{
  "n_layer": 13,
  "d_model": 96,
  "experts_per_token": 4,
  "d_shared_expert": 0,
  "activation": "swiglu",
  "moe_layers": [2, 3, 4, 5, 6, 7, 8, 9, 10, 11, 12],
  "routed_scale": 2.0,
  "balance_loss": 0.00101,
  "balance_bias": true,
  "router_bias": true,
  "vocab_size": 4096,
  "norm": "rmsnorm",
  "train_tokens": 514500000,
  "dataset": "wikipedia_en"
}
Below are experts of layer 2 (counted from 0) of a mixture-of-experts language model. Rows are named router (the router's row for the expert), gate (a neuron's input weights, with its number), up (a neuron's input weights, with its number) and show model dimensions 0-95. Each number is 500 + 25 x the weight over its row's rms, rounded and kept within 0 to 999. Numbers have three digits each.
After each expert's rows: a language model's description of what the expert responds to. This comes from a sample of Wikipedia text that the model never trained on.

# expert 21
router:514511514490544542522514514505488461493449492499560502486518501535518486502536571471507504477508475514478508482523528481505478461504483493500483454487466490437490494489502482473515441494482486476475510485507495516532477512466465499488450527554513473522480524504476527525522488498499518501
gate2:516519462462534490496487480573487475501504492469554484505498493503482512541499507525478482520495531516523508506488478488514500439477441482498519508521539528477515479503475509502490461467499505464490523482476490511535442478452479521518520506512511472496480559508516477554502508507488496517
up2:499488534494515538529476499462534521506521506473502544530487456482449525499480482472479506546495466491549486494504478538514567514518519488477461496476478530494511520501515470486479487475477500506497553470533522475486522496474482555480551515519499494525498498492526536538505504520488485504
gate3:475508535492498530495508482432529453511481511494498494503506499501515485519465534521475479462513472490514467509538507522512524489494512452486443480478529479461510455504485522440542473493522491484492534481487501520473490503487526498503500508548525482488498502454436500506498473533492470466
up3:493517498452499493537517489548502484537524513479508537512540499487505525523483495479473500518530518502492514475484479511527471504514461463515539458512483449503509499484458475493524545466500507458492468500496530469495453514509499490492503531484549496496474456467531470469482554525514463518
gate4:513495497465485560446503515497527480483431488503484503492505490498470487506509505485500513520514470519480531456466476533518500507500471496519499455487505508448524453514519498558509493501548483484534526443499534526483477502485530484489472496517511500503513545546485472488520493478524471481
up4:503492507480456488532481496468490521475502507488446508484501499522524443445507508463516544484553536514477449498499523498460490488475504481496492523514473504530487477475497473493484482533543466535497502533506513494498481492534510460508553494520510543476514514518444495506504499467506516458
Short consonant-vowel pieces inside words after a first fragment, such as at in Format, oc in democracy, ac in Facilities, plus digit 1 and %.

# expert 6
router:472511551472518530514468492520479450500471510503539475468507494527519510498495512507506509519495481525540488482483504507528486448494450428509583488491513498534503505500534498455497499473516502526494495511496489481550484542496527501482465488534524506520477491503478538486491458493511503531
gate8:486490489517509548505503557507521507531550468487511511492496467484513471523487518535470476499506466483491540513502508516504547514467490451521460471475472489484513469482515534539490547474500486530465470466509478486518537500514508501508450532467501479542490524489476510486536534517525474474
up8:527507495479490481486522481509484492537507523489506510559525472493453513499494464464486542528494513506521529533478521519526525521483523544510502573503503518477495488514503477452506499515519497509482468472484499524520442488488501511523535554518472528480466488533448485523521513506485451508
gate9:536474545536526502538485523535513485541519519520534462507512503534465430508508482516506502507458546469469510503540462496497511501459460484451525439490487490532518513527493513512484487508479479507515496533502517489521494498501514500517503520552487518524518515503546539510523521513491497512
up9:491506509506518499506448509499497499490518495515520523485495544524467486543514489473542507533530536491531555505508511458504537505473450517493477456453509482531508471494529471509485518483496468491498483521493526464465527472479550515520480506529493509551517530459521457494485527497526511535
gate10:462515475493509531495550479499504496507542514469468501506504487505530487503489506516493462478489479541521481509542501477470500498468555465494526529490520486497505475537522495488472494537486465551543501549491471555521487479467458516512525469492466499485484520505541525519543506496530536516
up10:477525490486534518457499514526506480503549509504515525449512517524476518520511510476522474490518510499519539462536482561452498496488501504479459494515418480554480513487512512519495500542502508485477524471477514452505454499499488462519495479538449504487498484524506477512490505495480515503
Digits inside numbers, years and table figures, and the percent sign right after a number, such as 23%, 2016, 142.41.

# expert 7
router:489496541494494519482467508530500475498487507493552523451526520568506472491540514530518481488510497480515490489495517515534491479480478468453523523503498467487545508508516535486504486514535504536520496473593488510473503483442477486468496485498518505489526497506483497490561498521485506496
gate2:481510533494490469501496469497518520510501519466542475483499505532543505509488512541518474518497501488488544459490475523486492466469496536441524562489489501522451481521523516498466491525537498515497540513488476511516550485526466479477474486502484481542489527511488497498493472445483447482
up2:544493529511475512471515507520545495465479472491496465507462489510503489501575467498455521511480550488534508503523508502517507489466486529482499503505520493519493509507545493518495508508484515467495538516509484471482535439479489490449490460481513475530455507506512459502558470518483520515
gate3:518488545473513499475489552499495450483511526514479515498485499542457485481507490506491504488548514494513523496480530488474501468532489474495509487458517477514445539500488515527486449510509505512478482461501499518485521497515470512478524538571513478488493447542530465486517519519449484501
up3:496536500571452519502486501478524547508528528475488498482493465478463512479520484461518522507472548514518457529509507500488473516505491489515491523467475523453515425497485503438483548484466493502478541511486491486505486520495512467505494481486494514476476515554503512516520498495503500515
gate4:502489505449512503502482493540531488458479460502517447516497535534493494546559539494503533535461464496495478507531503490476530492504521490530523502513520461516524477515515517522525505524515504488502479507560534525488507492484538494483486484470528506483518456514496548540501513522508532460
up4:503507523481540488525532534487509495495487528480465557498464494535474496461496549526511496489539540490495534484469503489481426483489498490483524500500515532522480493482472492491505544473493508503462527526538543487496451484478520517510494478459515507526502466497522525537500511497438504503
Line breaks, closing parentheses, braces and closing == of section headings, plus pieces of non-Latin script, such as See also==, ^{2}, ).

# expert 15
router:516492540541496490505496506526497522500473535503542505465456471527518531490508492479465457482536485495514504490529518511504515500482492505473505489440486507505539496511520527470529502483485486507469482589530454494520445513486505502524494516480533459450490495509480533501488513510493489548
gate0:485468509522515502486506456484467491508484506534543475477489524520507518542514484491505531498534460508561504541466507511521529501513485540450502528531461475510521503498472492489477519529495459470489463508514514491547463499478532501512443511507457440519527515485501492507506489516531473489
up0:529485517458453491496491496503499478522515509476527463488559527506478535514543475503551480503510492466523506475493484535478499478457475510484510489485478473516500495472462553479493505526518545478477488507506510493496545463477472565509493519527480487488491508496482509550510548525534474482
gate1:517538525491490547477497502490538510497476526542504501498478507475457510489477508500507466483469499517522509525506497499468478483517504539478495517562522520496504514490469533453525470442520505493503526549500505543550481544465543517496489510522493536518539514495499498553515508524472464515
up1:531483542543496546474515507528505498493521487515505524519466527518494499471512513478540439505513489523475503539512444490462534507488500496504469462523459558520478476495509467467484509502480517485518509512478484521544476501536521496520479488510529459511540531506475491559479517500495517477
gate2:453469530511488507529491534523465506461532535532523512500507510488497472532477504504495486497524454498498514436530515501492529521493471514521493497537544542483509473510512514443494486491552531485507504483499462439521510483471455461529464487454487485488519508493527515517499500507497474516
up2:511499509530513452515514469537498500495553514500501561500536512491518487544518508556491489489497509526476505478509509499489484496519503472485503523497515458516513514481518484477551489515534518479490522472465538463507458512478526529468497451526529490528522480474456458503539478521532536524
Word stems and middle pieces awaiting an ending like ed, ing or ion, such as ruct in constructed, arn in warning, mot in motivation.

# expert 1
router:494481498500519519475494522516480518481467557505504447500479508509561471462489535519485506523483438487543516485480519532530521508488501479483535528515470480500507491499495493459499489480494453483518499504524496517510470546517471514444501508555515512486516522507507528487561485530482511538
gate2:515547534483472532481476478517495500430482511512487465490508537474527471525496509511531491461513522495527480473473518522513481485487494533485519521535492501491528468512443502509488527495511506490508517517505477534496531461491451503521445533517496491525454440496502529500489493548474473487
up2:532477517498510520487520535518473537491512492504477464569486472469497491489487525495514485538511471486505482513523498480508490534473494475436508441532525442541511483464533495472496550525499497528506468495518487474499480530484496492474501516513511490501494545473493488492460522530488504556
gate3:508515519495494496502532453553502503506490498506513451533513540497475502522519509488521488525483491478544594527479516499539537492465508531470474512489481475478504467476461510526481465507488513501491489520482486475492531498491446454526506498511498507478496494479495503483527479540445506463
up3:492494543493512529541521476532498489482455533484537472563526504496528526533567494492490488508524506502516549495489480499489476468510472518524525537533469531476507489503456505480494478533497519511503517467480485474526526495499454508527536501491493491528518521519514500539566493526482487498
gate4:515487478524498456522513499512476504465510498537543483506478525534524471538474606522464525480494524489520510502496497503539533494481497495503506502505468557510481506514521529488503464478509467516536457508517491498502494480518465507503452476555529469506491514480485527492494524519513511512
up4:490490503527511474511537468527533510486504554506546518544478499531504477534500518505523488522472486426564477496527499520538487481482492467525510496497502501542519450477483512497499484486498508485548483462542532479486467523512527503526496493523546485524507478510519524469478507497490539515
Single capital letters beginning names, acronyms or codes, often after a space, hyphen or parenthesis, such as B in ABP, G in Germaine, F in FR Yugoslavia.

# expert 8
router:485473492513524536466505564519482505501509489512530479477497505467510513507549515498496513478504502497503519478490504516533456481484527507484540480495477465530569492544507521494537472481513514542501482516512430504520489540485455497471488534510493483492474496525456549482531483486496503533
gate2:485507510544485541494490534465508492520490478474514457443508519496528462530477542487523476475524538454504480503508517512489475527522570490520530484473499533490516534541485490539503484451517492558504488495486500474482535471512533517491487522508501511505523504522500546489493492474531507526
up2:473468457507456467453460512524496489449466502512478506475466501509500459507521492490479527503560476543493510463481488466484495485518500519481438510465496507512466504488510529518500534515514514517440499506493509512476543494469550497477488458489492501519512497505527501498485470495480533456
gate3:498522500485508516491485552507510520494558484488545531499499521512496538485507479458507516535524496522500515473511530468517488521479494486532535544492491492511512525474489491551514492494473475491491488509483471509556517520500497478463502506483495492539427489557493545505507466487553527458
up3:541478479535477472489472496484548482515484518508476492530450466536506460514494520481454495499497505482558521551491465488536494478506497495544442526502508497508481531500550518502506527491515513520498507490513484477509490488554497515461479535477515523513496500475517487548528465501515514457
gate4:499453545538513475478540515459482498523463477497514510492455531551503540497492507504514508495499505489560499473488497484492494521532518524475496490479489485503475490533514525508541438522459479545483506496508478522480473492522508475509490504520466474481529514506420534481519502524524503495
up4:514513511492491481463472513520438490537520492501480534465498533475495488452512496492514486531521466460465498511489483474526488492550517515486466466525507489504517485520525543474534494488441519534452485486482475543492524501513448512512506512475510514534479530492458491512493498516487523448
Word-internal pieces right after a capital letter in names and words, such as Tw-it-ter, Schw-it-ters, Phil-adel-phia.

# expert 23
router:521500547467519525509505504486471449500529563465507485471497507487530465456543503501482470518489451526510476516489505493507460470497500470488516525471485497504498475499498544498500468474532512511496517553543515522537513519482470505468516531499518502491484540519465517438502481533491522496
gate2:496540551538492494521521457500485504534450527486531469481499523463481517532534529471518502512509531461496520487485475514505482497503529509508502509504511513521530488462519478463455449513528537511491496488518522543513495465526534464431470490485501487524481524497500520500476494489516492552
up2:478530471466485453470532500486528481482495440498491526482476504509500492479497535484504474513534503497496510520483508505501487564515526489517527554548438494467551464511505535525505505476492483495501519511502465505520455502456500530526494492520472470483513452527509473472479474491497524516
gate3:493482512502499487508516488518469470493512525467510487534463530497511508439482515492528538461536527484541507507473493506484453475535480474487509552440512512499511450478471505498486454492484504531515544544519502481551485499511492518533527504450474499471514495529465501503483471497516525502
up3:506514473543508548500506520467506489484519514501514522471531491514496496510476491498445447519500495503474525485486516524491560547505548441490472483494486507485492525494486453525538511494510493499496490484480455490446472530496514448541471497514519534497458513518524507513497541503509485463
gate4:516523548528490515490516529494461499477531488522487492484443515460489494496497456526479490482437504521464507493492452448482543506455506474484522445520476504483488505503538485493515483477505471486492505526511500511489495551481507524479514504493527495509470550491494551496535517469503474534
up4:482538528475521490530450436499476505506471505517497497514504483505523490439528510509520528477503495454501474479485531482466559470510511519498507516484509488545490457514500452477523536472558503502494489514456491529482484503524514484490486501510535514496518509495502490543484441528523478511
Periods, commas, apostrophes, colons and common words like and, was, is ending or joining clauses, such as . after a sentence, 's possessive, Phylum:.

# expert 16
router:516465485490497512502456476505488511455509538497501505478513537498513502502498532525505470487507460502487514520470527519545500507511491492510546451512522481466531411532510485499508486480503480521497565502504482497499508529471463498474486497532539509496473487531491517465493447523456533518
gate0:504508499430484491578477472524492515536524514498498537505465480486542461449486466505513500496484483482485514486491502533532493553496477505482499471519493477453491544502518515540454460489507488497479481512511524515517522529489535512541489483524554468482510488501501487512509512480471496503
up0:504509495477521498475461518529514484510520526456482524493510479490479503458456522504524494516497563508487489487520474517509513479493539498454504497515492500509502548486509481518504519472571506487507469496499520513492460521435507550516531471506525547529514482487487551503483471508522444493
gate1:508482515530507517480484485503494572486489474504497483496496526454488467512520514518539537493515504522441505536488507468509479514487522478491497463520489500476471477514488486509499488480494474470493536544541506516491492515494461479484577476487508463443460513510508500438486526490500532477
up1:450487510483507482482520503536518468537503477493490502478468452500516515528464458521523484507484487497537482509531459512502505459492493477512516493492524527528511525466516510466502493536487566453532489479497488477518540506487493485525480456551498511527515471461498549524458499482510535482
gate2:503456528494478513456520501511482549470529536498529532494508513454478529512490495487509476527441483490507501502443525529506506536535504473457528516499511515501515528568538460489512494502522490481509517470526507516502494494511483467517471524509533506512490503544496514503458497508441535514
up2:503529508536502550510542491542466498487475444499523514490520508472519495532513521540500485464494502504445489487507507491520463504508521507474492458504505538479512500469505485509517472490443508489483496478489493482521456470458509503509451507538496505506525496479483559505487503506434530546
Single capitals or short capital pieces starting names, and the piece after them, such as K-ish-ida, al-H-ash-imi, A-riz-ona.

# expert 14
router:508461492487537526493473541537479472474474522469523515458499461494479486452541517494492496483511502509529549489515558485509470492463480489444499490493492481498546481463478523503500472474501495493448476500499448499514501496498506457491498483514554505495435522466517506506503509488493496518
gate2:474461510492500520493482543503468448475501489555515488519457477504534475524488511490490491485530483519497514496525488505505533516452462489539484517512492501469539479495502488478560498561487484497507483490517438510505507492471525444463492478543509520492515468468491499504554498505489479516
up2:527525512508496491544504509466461501467486426436515535499523514529474462441494495500504515471498537477501527497495498510478503512503517509481515493503475518475484539534509466487525492474482498538492513532542489542537530525497508540530506513482461462516513514503494519474501487521447522491
gate3:484516521470498489492505518480478514497482518477547512498543480473495528479499469499484486480493501507536477477496469521475471503510488469461517506502513464450525484442499491483519560502493458519480504504507492460505484488538498452523469490498560518447504541498459458515484475531508496539
up3:506503470470498477505517542477493541492494527494540500525525512488536514474482468526499503479517519538517531546476488516493492530474496476518491491469474531495506535507467512490528519483477514498505493517540518533488497470529497489513421508474518558474560525504511527504452468474532480521
gate4:521514502467528492484509519531476477553459493495522515483509474536476492536529539507516473480513503481478531493466500487522461505518501449506533478511467477480530530518475565507485476477463466497480489510474503515499543487465550492489519508483522504500539554484498487496466506497456543501
up4:462532510560479489495473484485483506486497522513478455494491492535489485515470498500525484496444502475486494491550490489477500479501497479479501488533555502538568512510477493493510522520491490513517496491487507487540478541465534480469527485508450526478465524535520535495489474492436521494
Middle syllables of longer words and names, often in taxonomy or place names, such as Intol-er-ance, opp-on-ents, Le-ban-on.